Below are experts of layer 3 (counted from 0) of a mixture-of-experts language model. Rows are named router (the router's row for the expert), up (a neuron's input weights, with its number), down (a neuron's output weights, with its number) and show model dimensions 192-255. Each number is 128 + 32 x the weight over its row's rms, rounded and kept within 0 to 255.
After each expert's rows: "mostly gets" lists some tokens that are sent to it at least half of the time; "comes before" lists some tokens at least twice as common just after its tokens as in all text. This comes from a sample of Wikipedia text that the model never trained on. Tokens count by the router's weight.

# expert 21
router [133 119 136 128  98  99 111 155 123 116 119 125 147 170 138  63 157 145 134 121 142 154 159  99  82 133 104  86 120 124 102 159 136  84 183 109 114 127 167 173  52  94 169 154 118 123 120  96 126 116 182 178 144 152 182 148 119 128 137 155 152 114 117 150]
up3 [150 136  86 105 188 139 184  94 124 148 190 166 134 114 132 137 121 188 126 126 114 118 119 103 143  73 120 128 135  86 120 152 111 106 150 109 211 117 127 139 110 103 187 144 124 109 127  69 113 133  85 168 146 142  96 135 103 130 146 127 183 132  97 184]
down3 [129 159 126  61 110 142 123 145 153  53 154 148 161 124 160 115 124 163 141 142 136 169 155 148 127 105 112 136 114 139 136  93 129 191 160  97 104  83 133 102 131 146 150 160 104 119 134 135 167 206 106 157  69 112 154  43 173 166  34 151 142  92 103 109]
up4 [120 166 128 148  61 166 116 101 227  98 175  30 103 148 116  89 128 153  71 134 140 182 139  94 180  90 158 188 161 112 112 184 103  79 118 136 153  85 110 127 103  99 106  85  75 196  62 155 137 147 151 131 105  98 140 160 135 130  68 115 125 137 182 128]
down4 [152 102 136  10 124  52 100  93 160 171 156 195  93  81 142 136 128 149 151  55 180  72  93 124 138 151 158 108  85 121 126 190 145 133 131  97 157 115 144 154 109 128 125 153  64 112 152 102 118 107 152 159 139 110  80  85 145  96 150 208  94 102 173 176]
up5 [150  78 139  77 167 165 159 141 104 157 183 138 110 131 146 148 119 105 112  88 120 147 106 151  93  99 212 160  49 109 124  71 115 127 152 175 110 140 133  94 179 119 100 106  87 151 115  83 176 159 155 150 133 111 126 115 118 112 161 111 149 101 116 133]
down5 [128 133 116 110 132 139 146 125 116 154 161 137 135 111 125 128 129 101 154  99 147 119 172 141 191 120 143 161 110 101 109  45 115 117 120 111 105 112  98 149 130 122 105 153  90 149 132  99 138 102 170 174  98  96 109  85 140 123 129 151  67 140 133 166]
mostly gets: " as", "as", "or", " than", " became", " As"
comes before: " a", " well", " the", " an", " part", " \""

# expert 15
router [174 132 118 128 152 150 138 195 138 152 134 136 145 134 186  72 224 154 119 161  71 161  79 101  82 123  50 128  82 122 135 131  86 126 144 162 165 121 154 151  97  97 117 168 124 206 106 107 123  66 117 103  78 120 135  86 131  99  83 156 154  91 121 163]
up15 [150 146 106 160  94 154 139 193  84 178 106 112 136 120 162  99 120 112  72  99 121 144 140  96 128 159 174 119  91 140 167  57 159 102 130  85 146 164 117 153 117 137 106 213 138 148 129 128 172 125  92  86 119 177 156  83  95  87 139  92  94 163 116 116]
down15 [118 131 159 148 121 128  60 105  99 102 107 101 132 132 138 137 119  75 184 103 124 142  93 150 156 137 102 152 126 129 131 163 126  93 162 138 129 119 123  73 132 125 137  88 116 104 140 119 113 156 129  92 102 125 108 116 133 169 151 116  88  78 157 112]
up16 [135 169 186 180  87 118  99  99 153 130 122 158  76  70 121  99 157 138 113 110 128 134 116 107 148 114 154  96 131 126 174 113  88  96 138 121 100 105 113 128  96  94 116 130 155 142 161 117 161 127 170 142 196 142 168  97  52 152 110 167 107 142 133 114]
down16 [135 138  93 130 135 102 101 177  84 115 118 119 122 137  73 118 169 189 204 174  90  77 130 141 157 181 123 179  93  84 158  91 169 119 122 145 137  91 113 115 126 153 121 122 117 142 124 127 118 107 148 184  93 103  91  77 179 108 169 107 136 142 160 146]
up17 [ 94  69 151 178 126 140 110 143 140 116 134 200 158 124 142 117 124 109 105 118 131 108 123 146  78  86 123 169 126 119  92  96 137 129  89 137 138 112 112 122  91 119 101 201 113 115 120 127  80 124 193 137 157  69 118  88 121 146 162 170 134 152 214 150]
down17 [119 133 105  70 115 193 125 163  84 107 124 109 214 219 133 140 115 131 112 124 149 146 146 128 107 179 162 191 160 121 162 190 167 125 164  92 128 128 130 161 153  80 156  90 158 163 127 122 150 131 129 175  91  88 148 126 105 100 120 135 120 109 183  86]
mostly gets: " at", " wrote", " took", " making", " gave", " make"
comes before: " the", " a", " to", " that", " his", " in"

# expert 25
router [152 148  92 152 121 117 134 158 162 120  98 158 165 113 202  91 122 123 110 145 149 182 141  78 119 166  50 127 152 143  88 155 128  96 186 173  93 131 143 133  97 156 145 147 125 158  58 152 157  79  97 143 125  73 183  93 119 125 168 189 189  95 126 146]
up15 [132 139 120 227 138 127 151 113 146 112  64 218 150 176 116 135 136  89 128 118 177 155 110  98  68 101 145 151 191 109 117 123 130 125 176 147 150  83 143 147 186 153 161 150 128 143 161 177 101 117 140 102 125 146 193 146  60 135  96 159  99 130 140 148]
down15 [115  95 127  59 166 128 144 117 127 124 131  73 136 109 126 200  60 127 165  93 141 149 165 153 142 106 120  94 114  85 151 164 129  85 201 166 154 155  98 123 134 115 119 171 153 101  89 144 155 132 115 111 157  94 113 167 137 100 125  95  73 103 122 125]
up16 [ 74 160 156 142 194 120 102 164 120 130  88 101 156 137 158 144  79 153 122 153 105 154 119 126  85 120 106 127 100 132  96 175 162 115 126 105 130 117 137 117 117 174 167 124 135  77  95  93 138 105  90 144 104 145 148 167  53 114  87 149 179  78 134 136]
down16 [151 139 133 180  44  92 121 137 116 106 145 143 125 162 134 119  71 174  89 144 141 162 119 135 122 166 107 101 131 146 176  94 113 151  92 129  94 183 112 117 155 139 116 126  58 164 137  98 122 127 140 145 128  78 129  97 125 138  98 136 120 122 133 116]
up17 [148  99 167 137 132 117 103  91 149  81  84 157 148 101 140  97 149 108 132 103 116 135 105 102 142 134 114 152 148 126 127 145 118 140 102 134 113 136 143 152  99 129 123  58 121  88  80  79 142 117 101 144 137 140 195 164  65 118  85 141 119 137 114  79]
down17 [ 31  88  82 168  83  96 148 151 146 112 181 175 111 147 124 145 119 123  95 104 129 117 136 126 164 141 146 116 124 130 176  83 140  95  61 117 124 177 173 131 155  94 131 143 138 168  72 116 116 107 126 128  88 102  96 123 174 123 154 134 185 119 140  76]
mostly gets: " film", " films", " aircraft", " research", " construction", " systems"
comes before: " of", ".", ",", " and", " in", " is"

# expert 5
router [142 124 102 146 128 154 127 177 137 142 108 114 131 122 141  69 123 119 123 131 114 151 149 135 132 135 113 109 130  64  94 126  70 126 139 153  79 135 138 154  83  79  85 153 124 135 133  94 147 114 143 112 132 133 171  87 119 103 165 137 148  95  66  82]
up3 [118 119  96 104 124 108 112  75 205 111 155 117 167 135  81 109  86 119 144 163  94  94 114 136  79 117 127 159  98 145 144 156 102  92 158 104 130 117 140 125  85 126 111 140 117 112 172 113 115  92 142 129 153 155 118  98 107 157 115 125 144  94 136 167]
down3 [121  96  96  97 132 159 107 109 171  96 139 127  82 126 130 119 166 112 157  91 200 126 183 138 152 106 153 124  59 105  78 140 144  82 170 128 156 135 160 116 128  87 146 116  85 127 121 195 130 143 127 122  54  93 155 175 140 167 128 163 132 160 118 159]
up4 [126 105 137  96 102 101 126  79 117 150 144 126 134 128 113 161 138 105 116  65 117 137 133 168 162 138 175 133 113  47  60 127 140 124 142 117 117 135 127 147 149 136 169 130 143 161 146 125  99 103 151  95 197 136  80  85  92 152 171 155 113  51 145  58]
down4 [121 197 128  76  88  89 153  85 156 124 147  99  61 107 131 114 165 123 148 141 195  99 120 131  78 112 159  83 157 168 130 180  81 157 127 145 124 147 102 119 118 138 102 146 143 119 170 120 165 109 148 114  96 150 183 119 114 134 154  89 140 116 137 131]
up5 [131 139 138  85 106 152  73 187 197 121 132 163 168 137 134  93 135  56 108 189 128 152 103 110 145 142 100 113 157 133 152 131  59 106 130 147 166  84 171 143 137 185 163  71 143  78 126 111 120  75 148 124  90 155 108 134  89 112 163 116 136 126 124 109]
down5 [ 86 102 139  94 135  77  84 142 116  73  96 142 101 131 143 158  70 120  90 112  86 102 138 133 161 148 113  78 135 124  72 133 155 155 109  91 162  89 110 128 160 129 111 169  89  72  87 142 181 132 114 138 131 102 100 142 145 126 114 132 114 148 168 206]
mostly gets: " |", ";", "\";"
comes before: " ", "\n", " 0", " 1", " 2", " 3"

# expert 29
router [167 106 139 153  61 160 116 121 184 188 128 208 164 148 105  65 138 146 147 135 105 166 138 152 126 142 116 108 137 131  76 160  74  93  90 117 153 143 121 131 149 115 110 116 133 129 105 116 149  95 136 158 127 138 162 123 140 117 166 138  98  81 143 152]
up0 [154 114 156 122 130 169 122 126 169 150 144 130 140 101  86 112 139 109  88 145 109 141  38 101 106 121 119  83 109 104 104 160 118 134 136 100 142 141 167 102 143 143 175 147 143 169 141 121 138 128 102 141 107 142  57 140 130 147 164 132 112 105 105 139]
down0 [131 138 112 136 115  61 133 159 174 132 136 153 128 151 203  87 130 115 114 114  56 105 122  91  58 145  90 189  95 138 145  80 128 134 188 177 157 150 116 153 139 121 189  73  75 128  80 159  83 110 169 109 106 135 138 132 142 160 102  96 135 125 163 113]
up1 [125 106  96 166 152  80 185 126 107 138 106 157 164 135 101 140 108 119  55  88 128 141 149 110 154 128  88  89 174 162 121  91 122 198 110 125 107 144 118  77 139 158 176 124 125 150  57 178 116  75 126 152  84  49 129  94 133 176  67 115 163  92 101 103]
down1 [119  90 102 112 136 159  76 120 199 140 195 132 104  87 124 118 140 107 104  99 162 149  77 139 137 165 170 152 163 138 152  94 161 108 168 111 158 103 110 120 156 135 110 129 164 151 189 144 140 171  77 116 128 153  68 164 111 101 130  71 105 195 136 111]
up2 [129 168 105 210 144 133 125 118  79 148 125  79 160 109 174 113 119 158 151  98 130  47  50 153  57 168 154 118 142 102 129 118 195 136 174  64 130  93 180 107 135  73 132 143  75 121 180 181 112 101 122 107 125  79 149 142 100 157 114 123 117 117 161 120]
down2 [ 68 104  88 144 150  65 137 163 131  97  53 120 136 159  72  86 107 151 101 109 128 152 196  97 203 161 109 165 124 162 135  84 131 120 156 197 135 101  91 109  35 154 121 133 182 107 126  83 107  79 145 172 159 203 139 145 187 121 124 100 158 105 135 122]
mostly gets: " American", " 2013", " 2019", " 2004", " 2021", " British"
comes before: ",", "–", " |", ")", ".", "),"

# expert 0
router [146 143  72 128 139 118  87 186 129 108 123 117 106 147 149  63 119 141 138 147 136 126 126  83 124 165 132 103 113 143 115 151 123 129 170 106 131 123 185 151 119  54  57 156 140 179 115 114 136 112 142 152 122 136 122  47  75 116  88 133 115 123 175 140]
up30 [116 148 103 125  61 113 158 158  97 199 135 147  90  87 175 110 113 159 111 121 172 178 152 102  98 214 129 118 147 127 137  79 121 174  79 164 138 133  56 137 152 112 102  89 141 162 115 137  43 127  87 146 199 129  89 117 114  61 139  97 143 102 100 142]
down30 [197  50 176 163 107  92 136 122 175 129 142 128 114  95  96 148 100  37 128 126 101 164 131  84 122 177 112 200 159 169  77 155 130 111 131 203 172  78 152 118  33 148 155 175 167 117  94  88 115 127  98  78 112 155 139  97 173  79  77 106 126 145 130 151]
up31 [169 132  88 153 101 194  89 165 139 120 169 103 130 146 156 120 176 127 159 108 156  79 143 151 136 151 163 123 143 113 179  93 120 145 167 181  87 149 158 176 121  59  96 133 159 131 150  96 123 137 148 128  79 129 166 103 130  76 126 135 143 152 179 126]
down31 [175  94 114 110 182  67 110 150  94  80 175 165  99 216  60 158 119  72  93 147 123 111  89  88 125 139  84 128 122 204  73 181 126 173 149 162 116  93 111  85 101 112 140 179 110 100 125 138 215 117 116 151 130 171 119 167 126 130  69 124  76 100 127 140]
up32 [172 151 123 184 158  79 130 172 192 150  92 172  65 114 112 132 143  91  86 133 120 170 134 115 133 135 162 172 148 131 161 164 109 107 109 105 148  94 140  98 189 129 127 108  82 126 129 155 101 120 203 166 112 100 147 167 117 110 151  63 100 127 101 121]
down32 [155 148 183 124 210 118  87  99 114 181 132 124 175 117  81 144 118 155 196 177 103 125 108 191 104  99 158 106  77 110 179 110 151 103 128 131 178 156 106 134 125 155 102 179 111 106  87 130 179 114  49  76 183 143 181  42 139  90 139 148 101 157 136 182]
mostly gets: " 0", " 7", " 2", " 1", " 5", " 8"
comes before: " |", "–", ".", ";", ",", ":"

# expert 9
router [174 132  90 137 127 137  90 173 158  94 102 133 147 118 115 102 146 137 136 128 168 113  84 170  54 121 111 120 168 105 108 170  50 117 102 134 138 143 203 143 121 105  66 177 123 174 153 107 134 170 173 132  82 101 133 101 102 156 194  92 130 144 144 126]
up3 [115 229 136 152 115 149  68 173  86 124 156 178 118 140 116  68 111  80 129 123 119 127 122 111 139  35 132 198 176 173 161 117 151  83 150 151  87 127  88 144 102 174 127 130  91 116 136 155 119  95 142  94 147 114 161 136  48 119 109 127 144  95 157 130]
down3 [ 89 136 139 157 130 115 181  45  88 124 129 105 117 104 153 179  38 161 135 122 172 127 117 144  69 105 191 154 161 107 120 117 163 170 124 123 125 150 101 126 146 152 115 173 152 135 180 108 138 157 110 191 120 173 149 126  83  94 169 125  99  96 100  74]
up4 [160  87 136 132 137  97 171 147 131  93 148 103 120 166  89 158 105 105 152 104  90 147 167 154 119  49 140 141 153 162 119 167 164 158 152 138 167 107 168 116  69  68 126 120  67 168 156  87 200 131 153 131 106  89 147 114 168 110 172  67 162 101 120 132]
down4 [158 171 172 143 128 106 125 145  78 104 146 110 167 112 130  88 165 182 112 124 126 124  86 122 151 124 205  49 170 178 129 138 103 189 138 133 148 138 146 141 158  83 119 100  94 138 149 164 166 143 121 123 178 120 115 114 128 167 126 144 141 193 120  66]
up5 [132  99 140 158 154 131 109 157 122 124  63  83 113 196 169 157 127 153 117  96 182  72 122 199  81  90 110 187 163 102 122 104 114 185 128 157 138 132 120 151  88 110 143 159  80 195 109 177 114 149 133 106 127 116 143  76 102 105 129  44 108 149 168 151]
down5 [122 145 109 121  81 172  96 146 127  99 165 123 161 177 128 153 161 130 127 108 129 161  91 104 169 179 171  50  85 159 103 197 146 163 107  91 150 108  69  76 116 140 103  74 115 122 102 129 146 166  93  96 152 125 136 143 141 177 140 115 125 120 141  75]
mostly gets: " by", " from", " two", " between", " both", " through"
comes before: " the", " a", " an", " years", " be", " his"

# expert 37
router [143 116 146 150 146 104 122 215 139 106 116 133  88 165 151  78 153 154 168 104  75 140 127 101  93 136 146  86 134 117 141 169 114  89 135 156  89 163 135 125 120  94  81 157 122 129 103  76 168  76 136 144 149  50 125 117 153 126  95 127 151  85 131 112]
up3 [213 124 115 153  92 109 171 122 124  64 146 104 165 143 146 136  51 151 112 112 124 141 176 108 103 108 138 153 131 150 129 102  87 162  98 100 134 158 141 173 159 120 141 188  89  82  97 102 134 115 138 100  69  63 118 104 120  95 116 123 103 105 103 177]
down3 [ 79 116 121 120  95 129 158 122  99 231 105 130 130 133 166 127 118  93 145 134 184 125 120 124 118 128 165 107 146  66 177 168 152 126  48 168 159 112 118  85 110 148 109  60 166 113  91 203 127 137  92 140 150 113  59 129 114 167  73 168 131 153 123 174]
up4 [146 128 147 114  31  89 151 103 149 117  93 172 104 109 100  87 135 111  99 118 140 148 161 191 104 111 148 133 158 134 154  92 122 165 188 119  99 146 103 149  74 178 132 123 109 109 127 101 188 114 154 121 106 113  97  98 132 151 151 128 146 112 143  61]
down4 [193 143 102 153 125  97 137 151 105  94  55 149 133 183 170 109  93 150 108  50 128 148  96 143 102  37 176 118  89 103 161 108 145 150 145 140 132 115 177 170  81 101 156 124 111 111 163  94  69 161  67 177 152 151 194 129 183 192 127 140  80 120 120 218]
up5 [143 191 144 130 105 119 123 117  80 145 149 127 158 175 104 151 129 177 122  92  84 118 146 178 149 109  88 107  39 148 129 155  95 130 178 131  81 132 103 140 191 116 158 156 101 122 129 161  78  80 110 114 174 121 121 106  59 115 119  96 189 109 150 196]
down5 [102 104 106 161 160 131  91 120 131 126 152  96 128 100 155  88 137 126  86 135 103 200  88 128 109  99 165  82 104 187 145 146 134 141 118 192  84 121 148 171  90 137  99 110 149  92  74 160 127 142  98 151 104 109  85 116 181 121 139 113 176 154 149 167]
mostly gets: " of", " for", " with", " to", " into", "For"
comes before: " the", " a", " his", " be", " its", " their"

# expert 2
router [131 159 126 142 113 119 130 122 151 100 102 145 111 114 152 143 163 181  70 221  30 173 115  84 104 152 110 107 129 159 102 136 134 100 174 201  86 132 128 132  45 158 133 144 102 130 114 105 187 122 146 167 162 154 196 139 107 141  83 171 144 114  35 108]
up3 [123 108 130 113 118 135 157 127 168 131 126  99 149  83 112  83 155 118  61 164 128 121  99 183 131 128 102 155 125 150 100 115 123 121 155 194 121 123 172 130 134 128 144 191 126 230 148 117 118 141 117 140 120 116  85 154 128  88 152 149 161  64 168  94]
down3 [118 201 199  93 114 135 109 131 165 124 139 158 142 211 114 150 160 122 111  98 115 100 175 122 107 125 173 125 139 122 142 124  50 159 156 151 110  86 177 139 158 145 130  84 144 126 162 160 119 135 122 134 151  47  53 168 125 189  71 131 198  98 146 171]
up4 [150 158 127 176  83 122 135 137 169 128 131 167 139 125  84 101  91  71 181  95 146 111 159 153 105  60 135 132 162 191 105 151 114 141 138  77 141  87 113 123 126  93  53 150 132 165 114 100 118 142 132 198  88  94 136 128 163 120 149 117 141  26 113 134]
down4 [116 142  51 172 165 145  67 144  65 150  66  86 148 120 160 104 102 143 136  64 121 124  76 130 149 179 169  81 127 142 199 169 169 162 107 158 198 101 136 155 125 120 132 125 191 161 110  92 137  87  32  94 136  89 100 130  77 144 127 111  81 123  14 141]
up5 [144 150 137 184 160 178 135 198  99 122  97 189 149 182 115 179  77 165 145 108 118 159 141 153  34  78  64 144 142 152 159 135 107  69 194 105 146 101 147 153 138 107 151  75 157 137  99  89 103 143 148 107 163 120 122 140 152 120 152 148  98 158 138 116]
down5 [227 160  65 123 175  84 140 118 121 159 144 104  89  98 151 130 122  92 139  66 156 107  42 203  83 141 147 108  91 161 146 118 143 120 178 120  84 162 177  87 113 132  93 115 126 147 164 110 163 121 103 132 173 148 139 119 125 198 126 143 124 160 175 164]
mostly gets: " police", " health", "ics", " research", "ians", " Artillery"
comes before: ",", ".", " and", " in", " of", " ("

# expert 26
router [110 124 105 152 190 133 113 198 168 106 112 138 171 124 181  89 212  96 131 191 125 171 101 102  83 103  87 166 138  71  91 152 102 123 154 230 122 104  98 132  54 143 166 131 148  96  66  85 177 126 103 151 102 134  91 126 155 104 162 147 194  97 167 168]
up15 [ 89 184 204 156 116 132 178  61  84 182 152 160 165 125 119  98 130 123 133 109 141 139 181 172 149 167 122 139 118 103 124 163 144  97 148 129 164 191 120 150 140 150 148 117 110 140  76 149  93 105  67 126 108  81 116 154 180 117 126  78 162 106 163 111]
down15 [ 96 101 115 133  97 123 151 126 121 153 170 198 113 104 110 122 133 131 127 129 155  94 123 102 124 106  96 132 138 128  58 142  99 179 116 157  94 136 156 177 170 153  92  70 165 120  72 187 128 129 109 136 154 140 156 144 138  85  81  93 139 145 113 134]
up16 [169 119 116 210 175 125 116 123  59 170 139  69 156  96 121 135 169 126 117 174 145 194  94 187  77  54 160 160 130 152 119  89 106 162 152 126  55 141  87 121 162 124 100 182 124 160  80 107 131 133 125 149  71 114 109 125  80 107 132 144 126  61 126 154]
down16 [108 169 141  83 141 147 138 122 142 135 150 121  91 151 135  93  56 105 170 126  95 154 159 166  81 129 131 102 165 171 140 164 148 120 134 149 174 120 113 118  94 125 102 130 166 138 165 122  52 132  54  94 100  82 131 161 164 112 119 175 131 144 131  88]
up17 [130 106  52 176 161  85 106 125 132 109  86 160  98 129 118 143 139  98  95 131 111 159 117 115 155 122 117 103 157 143 144 108 112 118  86 179 153 109 149  95 151 140 141 128 127 101  99  92 172  89  99 183 134 139 153 114 119 107 139 120 138  77 168 163]
down17 [132 160 157  94  97  98 104 197 109 162 138 126 131 125 119 141 114 163  65 154  97 145  96 116 142  99 193 187 135 128 168 131 145 115 115  96 191  84  69 213 124 167 142 157 128 176 158 115 121 150 172 126 204 166 162 166 138 141 176 116  73  83 120  94]
mostly gets: " well", " reported", " similar", " able", " According", " according"
comes before: " to", " by", " in", " as", " on", " from"

# expert 3
router [169 187  98 140 118 119 122 147 137 158 107 180 102 132 166 141 131 115 112 114 121 156 139 113  96 175  97 134 120 108 108 155  87 123 102 138 101 103 101 136  79 135  57 135 103 142 107 104 145 120 102 145 168 110 185  86 163 136 152 145 125 150  68 171]
up3 [101 164  83 129 158 133 108 204 157 133  90 139 128  84 138 115 113 100 104  91 137  96 137  88  99 144 116  64 177 131 123 201 165  94 177 173 102 115  88  81 123 181 121 178 117 187  89 178 129 100 127 143  79 168 194 151 109 164 120  86 131  93  89  59]
down3 [131 140 132  79  93 120 125  94 144 106 101 120 117 124 121 144 109  88 142 110 153 155  97 174 164  70 134 161 122  93 103  81  93  89 202 124 113 152 161 141  91 138  64 167 173 124 137  84 133 106 144 125 204  88  93 145 105 138 130  43 129 129 107 132]
up4 [139 156 144  63 125  73 133 107 126 116 205  90 138  68 121  98 147 117 119 145 114 127  98 161 108 113 106 125 122 113 130  76 140 176 147 118 143 162 151  79  64  96 172  55  75 152 122  97 104 102  83 146 141 111 222 138 105 140 112 115 115 123 124  98]
down4 [131 100  98 153 177 131 134 137 146 148 112 135  98 137 171  51 160 158 171 151 126  92 136 174 137 127 139 100 119 113  88 161 113 123  99 120 109 101 103  92  79 123 124 118 116  85 185  76 152  96 111 135 136 146 135 149 109 131 140 126 201 134  97  90]
up5 [194 111 202 146 125 135 134 163 123  89 113 134 120 166 124 131 160 175 139 133 193 154 120  39 113 155 143 114 112 100  56 160  95 129 105 154 164 173 118 148  99  90 139 154 139 150 103  84 142 164 164 105 129 135 107  18 154  95 115  55 133 139 124 132]
down5 [145 188 120 117 118  91 135 160 124 158 146  93  66 172 156 107 133  97  77 101 108 109 127 188 143 134 156  93 136 138 148 109 103  96 138  82  94 102 136 130 125 145 132 121 133 112 135 123 195 155  81 140 116  87  97 124 127 161 126 108 225 159  78  82]
mostly gets: ")", "}", "),", " s", "]", ")."
comes before: "\n", " |", " is", " =", "\n ", " was"

# expert 42
router [123 187  82 142 119  89 124 109 139 113 125 142 119 117 170  98 126 131 167 141 114 153 207 118 121 136 105 132 128  47  90 113  81  58 175 138  65 130 119 127  56 111 139 144 108  92 120 151 120 113  72 151 115 106 140 107  95 112 147 123 177  79 144 126]
up3 [104  97 171 124 149 102  80 118 149 191 107 133 147 146 100  88 110 152 139 169 169 169 113  90 143 112 126 144  81 108 175 127 115 101 151 145 158 111 146  92 155 152 177 168  91 118 104 147 163 141 132 129 147 144 161 160 130 128  57 134 132  67 119 101]
down3 [102 148 125 121 163 122 130 119 152 152 175  65 147  84 121 123  76 150 153  99 100 131 187 171  95 131 198 131 147 145 137  82 178 136 132 142 106 139 175  87 100 170 134 149 100 106 141 123 117 119 177 136 133 126 112 128 151 166 193 169  34 129  95 130]
up4 [119  81 158 140 123 173 129 123  87 120 141 130  99 163 173 142  92 155  89 182 189 140 145 169  97 133 144 167 130 180 107 116 113 102 195 132 108 115 133 139 158 114  61  57 101  66 159 140 130 134 122 122 180 150 107 182 114  94 133 111 151 173 112  86]
down4 [121 153 126 121 135 121 141 130 121 109 177 156 122 145 124  98 119  88 152  93 215 118 105 159 176 139 116 124 134 173 131  93 113 107 190 138 116 172 126  86 127 130 147 101 139 120 125 155  87 149 127 118 129 133  74 185 131 158 129 164  86 176 166 202]
up5 [138 125 124 179 134 108  95 116 151 126  92 135 117 148 165  95 165 173 180 104 132 193 115 122 105 151 129 163  73 111  86 105 118 122 171  82 139  73 118 132  20 121 119  99 117  91 142 148 106 121  88 105 137 150 147  98 139  81  85 204  80 108 142 176]
down5 [171 106 128 120 153 165 157 104  57  97 125 121 141 167  95 173 138 155 149 111  97  89 132 112  85 155 119 108 136 187 115  78 157 113 136 130  96 158 114 124  86 178 101 130 128 203 172 121 119 106 159  91 132  92 111 165 107 137 133 169 213 149 147 165]
mostly gets: "–", " (", " –", "/", " -", "("
comes before: "1", "0", "2", "3", "4", "born"

# expert 1
router [159 110  96 132 160 141 126 133 118 129  80 128 137 127 141  22 127 153 137 113 127 169 145 158 137 157  50  89 133 132 122 134 107 119 160 137  66 127 162 123 153 152 107 136  83 216 110 104 139 171 146 108  87 104 172 128 108 117  79 137  98  72  87 161]
up15 [102 143 144 147 174 133 161 149 119 166 146  95 101 154 145  56 147 114 140  82 150  92 127 100 150 112  74 145 105  87 125 137 152 161  88 140 142  72 161 116 149 100 155 141 127  92  86  81 177 114 120 155  94  79 103 163 121 111 139 130 171 158 160 118]
down15 [ 85 108 117 146  85 167 128 144 102 128 133 127 159 200  96  67  43  92 158  90 116 145 156 136 209 156 117  84 116  74 108 109  73 102 130 131 146 133 151 127 169 119 123 118 129 135  98 137 129 156 100 184 155 140 119 145  98 144 118  53 140 167 170  49]
up16 [119 147  90 123 194 105 128  41 112 159 135 124 125  65 100 136 117 168  84  94 154 136 106 122 133  94 158 146 126 121 150 160  94 125 182  81 111  87 151 143 126  79 106  67 106 123 119  99 159 171 143 116  91 152 209 118 120 109 123  93 176 145 112  62]
down16 [143 160 148  75 107 118 154 127 130  68  88  77 155 113 113 114  95 147 124  90 178 157 142 164 163 147  97 186  42 114 131 132 210 137 117 135 149 173 169  78 195  90 122 189  81 170 122 126  98 171  73 146  69 126  86 166  96  96 151 100 100 166  76 125]
up17 [110 152 162 146  96 114  81 176 110 150 138 133 175  95 151 127 117 166 102  98  73 102 133 196 118 147 193 103 144 142 102 147 133  86 181 107 137 141  73 121 142 103 170 113 107 246 108 161 147  93 170 130 143 145 168 153 150  99  71 103  90  84  89 115]
down17 [153  91 117  84 102 141  98 119 164 163 121  84 132 160 120 117 125 145 178 149 151 141 173 142 188 156 140 174 146 155 168 166 157 177 118 126  89 165 164 117 163 151 164 143 133 122 152 126 156 126 162  73 124 125  90 131 122 128 160 130 150  96 108 179]
mostly gets: " years", " President", " Minister", " son", " days", " father"
comes before: " of", ",", ".", " in", "==", " and"

# expert 11
router [161 135 165 124 142 144 105 179 143 147 114 123 101 143 133 150 133  93  94 141 107 210 170 127  59 168 122  87 146 114  75 118 110 101 161 101 202  68 120 142 102 151 156 106 112 170 104 131 105  78 179 151 141  95 132 111 150 108 144 117 173 135  97 127]
up0 [156 181 104 134 121 120 136 100 151 157 117 148 144  97 113 185 146 142 154 161 166 165 170 118 100 157 141 161 142 169 102 130 126  82 156 147  91 119 144 144 162 154 123  54 127 133 152 138 137  88 135 174 143 110 100 140 119 115 169 146 126 116  93 173]
down0 [ 82 128  94  37 101  63 117 133 170 156 171 146 149 119 139 172 167 155 166  98 106 132 167 101 120 110 122 130 156 191 142 162 145 119  84 200  88 129  76 115 133  83 122 121 194 205 144 122 158  94 148 137 141 169 143 148 134 133  92  81 121 210 112 160]
up1 [123 199 146 139 170 179 174 115 135 150 172 113 154 146 169 109  70 111 100 143  87 117 109 156 109  82 106  76 117 134 124  99 130 124 112 155 151 106 109 121 152 150 132 134 141 162 160 189 150 121  97 117 139 119 147 118  81 124  94 134 108  44 149 181]
down1 [168 119 199 167 145 113 115 157 163 104 115 131 102 120 103 139  89 126 137 173 149 132 100 106 145 138 127 169 141 102  67 157 119  75 104 141 125 129 156 134 158 135  89 130 107 136 215 168 126 117 164 116 134 117 135 102 176 154 115 141  85  99 119  52]
up2 [113 149 128 111 181  80 163 138 157  79 129 132  93 158 117 133 166 143 154 106  94 124 131 128 106 158 160 136 156 171 187 102 113  54  90 128 142  77 147 123 102  73 138 133 103 127 136 191 187 119 124 111 152 152 119  83  93 118  89  80 108  94 106 181]
down2 [116 147 141 118 146 127 146 132 105 123 152 136 188 141 137 179 141 169 164 153 100 113  99 166 144 149 133 142 102 101 138  98 116 163 158 123 153 217 146 121  96 155 126 176 110 149 111 146 137 129  97 128 143 109 161 184  75 173 105 107 131 151 127 142]
mostly gets: " in", " In", "In", " during", " World", "==="
comes before: " the", " a", " March", " June", " January", " October"